{"n_experts": 16, "experts_per_token": 2, "balance_loss": 0.00399, "router_logit_norm": 1.0, "tie_embeddings": "early", "beta1": 0.95, "beta2": 0.98, "dataset": "wikipedia_en"}
Below are experts of layer 9 (counted from 0) of a mixture-of-experts language model. Rows are named gate (a neuron's input weights, with its number), up (a neuron's input weights, with its number) and show model dimensions 0-95. Each number is 200 + 30 x the weight over its row's rms, rounded and kept within 0 to 999.
Before each expert's rows: "gets" lists some tokens that make up at least twice as much of what it gets as of all text. This comes from a sample of Wikipedia text that the model never trained on. Tokens count by the router's weight.

# expert 15
gets: " was", " to", " and", " is", " he", " were"
gate0,218,194,193,212,212,157,215,201,151,233,246,155,224,209,167,186,177,140,195,207,231,235,228,250,206,172,205,175,175,260,195,203,169,217,257,276,160,249,198,202,191,183,166,180,171,150,218,158,192,220,216,204,138,153,217,207,246,171,220,159,207,182,163,228,223,150,220,230,158,204,165,173,223,204,187,181,247,174,204,226,211,220,211,182,182,238,250,171,212,254,154,158,227,196,171,178
up0,202,186,193,252,173,173,249,177,219,206,218,161,143,256,178,167,139,166,161,258,209,222,251,215,245,199,204,174,203,177,193,228,169,196,216,286,226,277,210,231,229,166,204,238,176,125,201,189,177,163,244,159,202,207,243,203,179,198,185,229,211,193,233,211,203,175,215,228,137,153,202,208,216,195,182,185,186,199,194,204,251,182,250,235,234,237,202,220,188,212,190,210,207,220,193,211

# expert 14
gets: " in", " of", ",", " from", " for", " at"
gate0,214,207,195,170,255,209,169,191,168,223,177,205,142,196,223,222,221,187,175,249,196,166,245,238,172,177,194,197,240,226,279,201,187,193,216,97,274,169,233,200,179,221,235,168,205,167,155,180,256,191,227,171,215,241,200,215,206,251,221,237,176,167,234,170,212,245,208,203,194,219,204,216,160,233,194,182,217,209,199,204,223,249,201,182,228,235,210,223,137,142,139,179,212,199,216,176
up0,206,170,209,189,223,203,274,220,245,187,201,247,280,198,226,169,233,150,199,180,240,195,153,208,198,214,206,185,166,204,178,170,147,255,230,198,177,179,189,205,161,189,180,196,168,174,171,226,133,186,146,221,233,219,225,235,194,208,214,204,191,238,197,217,217,160,193,177,207,269,163,192,229,185,218,159,193,196,190,206,143,153,229,216,169,225,203,206,209,208,150,239,142,236,199,203

# expert 6
gets: ",", " of", " by", ":", " as", " with"
gate0,225,192,185,157,221,178,213,220,193,229,200,134,215,206,241,189,194,187,170,206,255,190,181,172,184,146,183,154,195,254,226,235,173,233,177,211,200,202,187,183,174,193,191,208,178,229,218,218,205,195,223,200,174,198,162,252,158,195,228,204,224,207,196,225,130,160,206,237,197,238,196,236,223,249,255,206,204,211,233,257,133,219,156,171,235,197,240,220,170,190,232,237,206,158,259,250
up0,211,199,192,153,224,199,189,164,175,160,193,211,191,227,191,187,151,228,152,184,209,221,220,190,214,146,152,195,236,181,184,274,154,183,182,200,237,166,231,188,195,203,188,232,148,172,188,208,172,194,184,227,198,186,191,230,177,206,205,210,158,192,200,216,205,216,178,208,188,217,187,225,203,214,209,221,228,225,183,186,170,224,167,211,158,200,238,164,229,146,220,212,165,241,170,215

# expert 11
gets: "\n", "==", ")", "===", " ", " =="
gate0,211,137,203,199,167,133,214,208,152,173,189,190,199,207,262,249,156,185,165,237,236,241,173,201,198,200,207,213,216,151,251,200,181,178,224,196,179,228,198,192,201,162,176,211,178,189,193,187,213,169,224,216,204,209,192,209,145,149,160,147,180,200,215,275,222,145,174,225,192,194,188,209,235,187,160,192,215,188,205,192,203,214,209,251,204,179,262,206,213,181,191,122,162,197,215,162
up0,204,191,172,251,134,201,209,207,157,198,227,258,172,208,179,217,217,177,207,223,137,166,265,224,188,216,194,270,129,231,178,206,199,184,204,188,194,168,233,258,217,178,152,184,186,234,215,218,216,201,204,165,158,183,205,199,171,238,184,193,191,209,218,185,235,174,230,154,221,194,182,182,189,195,248,206,207,237,265,195,182,213,155,154,245,220,258,134,200,142,162,182,239,164,195,148

# expert 1
gets: " the", " The", "'s", " his", "The", " their"
gate0,213,178,161,125,179,212,275,172,172,190,165,178,211,243,197,214,194,138,206,199,167,232,228,195,212,225,236,204,240,257,216,211,188,268,166,170,227,246,205,252,250,234,213,182,145,165,209,201,200,255,212,207,166,194,210,224,154,163,235,187,267,192,219,151,183,255,255,224,157,178,193,168,206,171,182,171,159,144,141,203,228,190,210,179,225,214,172,221,190,175,216,261,169,213,160,231
up0,216,195,137,184,187,164,155,239,249,220,146,221,177,177,212,248,156,205,214,187,206,177,197,252,207,218,158,249,122,214,191,243,214,234,221,151,231,188,202,200,201,214,193,189,171,227,252,158,211,168,160,245,193,234,180,128,208,168,173,215,194,248,225,202,223,180,195,141,138,159,210,259,165,201,199,165,202,217,189,169,192,272,199,192,206,198,223,188,233,198,209,225,157,211,193,232

# expert 0
gets: ".", "\n", ",", " |", " \"", "-"
gate0,158,156,165,161,203,228,244,188,247,209,201,204,271,194,211,213,199,197,167,191,200,188,228,212,135,169,218,192,239,184,196,210,231,197,203,185,173,165,208,189,204,158,185,167,152,214,162,172,264,232,280,162,217,169,229,201,201,243,190,180,226,169,194,210,181,212,230,193,204,205,228,214,139,190,203,183,149,250,182,187,191,161,210,204,206,212,223,172,199,269,197,205,160,195,234,157
up0,249,184,191,198,153,154,146,210,176,227,160,229,198,211,158,205,265,211,216,217,159,197,189,198,269,222,191,223,119,179,206,202,259,217,203,243,226,198,230,143,163,202,235,197,221,187,208,179,191,206,174,196,185,232,179,226,262,200,203,233,248,180,207,197,208,208,200,178,218,179,181,180,204,193,209,218,216,204,225,227,144,134,243,163,216,203,201,280,158,219,235,211,200,223,164,158

# expert 12
gets: "-", " such", " 3", " •", " 2", " 4"
gate0,256,180,230,209,229,235,210,218,185,170,237,174,191,210,214,200,175,228,119,192,214,197,207,171,200,233,241,168,233,200,242,160,187,187,227,273,203,173,182,180,209,205,236,218,153,217,237,150,216,154,189,179,200,207,169,215,182,180,227,213,199,207,179,138,217,239,178,254,182,219,203,178,194,210,198,222,226,176,234,242,233,173,215,201,237,171,161,277,198,195,192,249,194,249,193,236
up0,188,234,250,208,180,220,231,186,227,175,170,160,259,173,179,221,198,233,209,202,180,175,234,183,187,188,224,145,235,189,202,213,180,248,196,277,194,176,204,181,214,180,194,193,144,169,179,129,164,188,134,219,181,208,199,159,206,222,171,184,214,167,217,161,140,212,179,190,164,163,262,159,165,216,188,225,197,185,234,215,195,245,183,216,210,198,168,168,182,174,198,213,227,211,165,236

# expert 8
gets: " (", " in", "–", " \"", " In", " 1"
gate0,160,200,204,229,190,157,132,191,187,191,226,208,188,210,170,218,229,247,197,231,241,165,143,199,238,173,240,185,191,207,179,186,235,166,183,219,187,175,211,114,151,164,150,177,184,192,202,206,184,247,265,191,210,202,193,260,244,253,191,232,233,209,191,200,178,197,206,219,176,175,267,178,156,185,162,223,216,158,140,225,206,165,183,177,156,175,199,180,220,212,191,206,219,242,169,180
up0,248,230,214,207,160,203,231,222,225,188,217,261,215,211,197,226,184,158,175,252,207,225,212,250,194,172,176,303,227,208,204,229,181,231,168,224,166,160,213,166,207,230,133,249,172,215,197,201,149,186,141,265,144,160,199,192,178,188,227,121,225,194,195,202,213,224,225,206,234,194,168,192,190,196,205,215,208,200,212,226,259,221,217,252,254,176,157,175,204,206,208,175,183,151,208,191

# expert 3
gets: " ", " 0", " 1", " 2", ")", " —"
gate0,207,161,207,153,243,213,214,223,189,183,203,267,189,195,210,170,200,220,184,221,192,145,248,202,174,138,184,122,190,194,186,167,176,223,237,216,212,158,191,160,223,219,271,194,196,237,216,220,193,194,176,214,176,162,199,177,154,166,244,225,200,226,166,153,147,218,183,235,211,213,192,181,191,189,207,187,226,220,206,187,239,148,284,213,129,191,222,189,184,203,187,173,203,200,206,245
up0,168,262,208,222,178,188,152,193,229,185,239,186,240,189,182,212,172,244,191,222,219,205,200,189,215,238,220,192,219,212,258,222,139,190,174,201,180,201,224,187,221,200,216,184,207,217,151,208,164,171,199,182,160,244,196,211,255,241,190,224,202,215,244,196,223,189,244,151,183,208,168,166,223,224,190,217,182,160,193,219,162,243,167,190,228,171,189,239,179,271,190,189,216,204,177,199

# expert 4
gets: " |", " on", ";", ":", "|", " of"
gate0,192,144,234,212,152,235,198,217,224,184,225,187,218,230,122,177,229,190,273,242,166,159,188,272,188,209,179,202,223,217,155,215,209,197,166,250,189,219,198,239,235,192,181,153,205,174,174,248,260,234,188,191,218,176,179,199,202,162,182,188,225,175,177,210,182,178,213,206,187,173,253,160,199,188,188,206,177,211,194,197,188,225,195,234,200,242,169,193,238,225,242,198,241,243,160,245
up0,134,216,223,226,191,178,148,243,188,215,227,171,163,187,203,223,207,203,278,202,205,159,178,178,271,157,167,251,197,184,219,194,157,157,171,162,237,175,172,231,237,133,221,203,175,131,198,175,224,188,216,208,220,190,183,203,270,187,205,217,222,228,143,193,134,223,196,219,196,224,210,174,203,168,176,215,257,169,215,225,201,162,167,201,230,256,205,211,159,174,211,160,193,194,151,188

# expert 5
gets: " a", "\n", " the", " an", "|", " A"
gate0,244,249,149,137,218,246,178,211,196,178,209,188,188,173,162,164,141,191,246,191,183,195,142,196,201,189,179,179,192,175,199,219,206,204,209,181,233,241,191,209,203,177,261,235,180,167,182,196,138,166,284,205,165,215,248,218,175,239,233,238,205,265,183,216,202,199,239,245,184,196,159,151,220,210,231,218,230,178,180,203,201,166,172,210,238,189,108,236,251,193,176,223,234,218,186,219
up0,184,231,204,189,264,190,216,181,190,184,247,187,177,219,154,178,190,216,206,177,207,142,198,159,225,183,228,224,212,182,195,213,197,201,202,227,209,166,178,264,184,186,259,159,210,191,216,196,226,152,214,212,200,188,212,230,184,223,205,196,218,258,185,156,254,258,239,238,254,165,236,183,174,235,188,232,172,215,170,220,176,171,217,141,222,216,208,205,217,208,201,194,243,211,175,246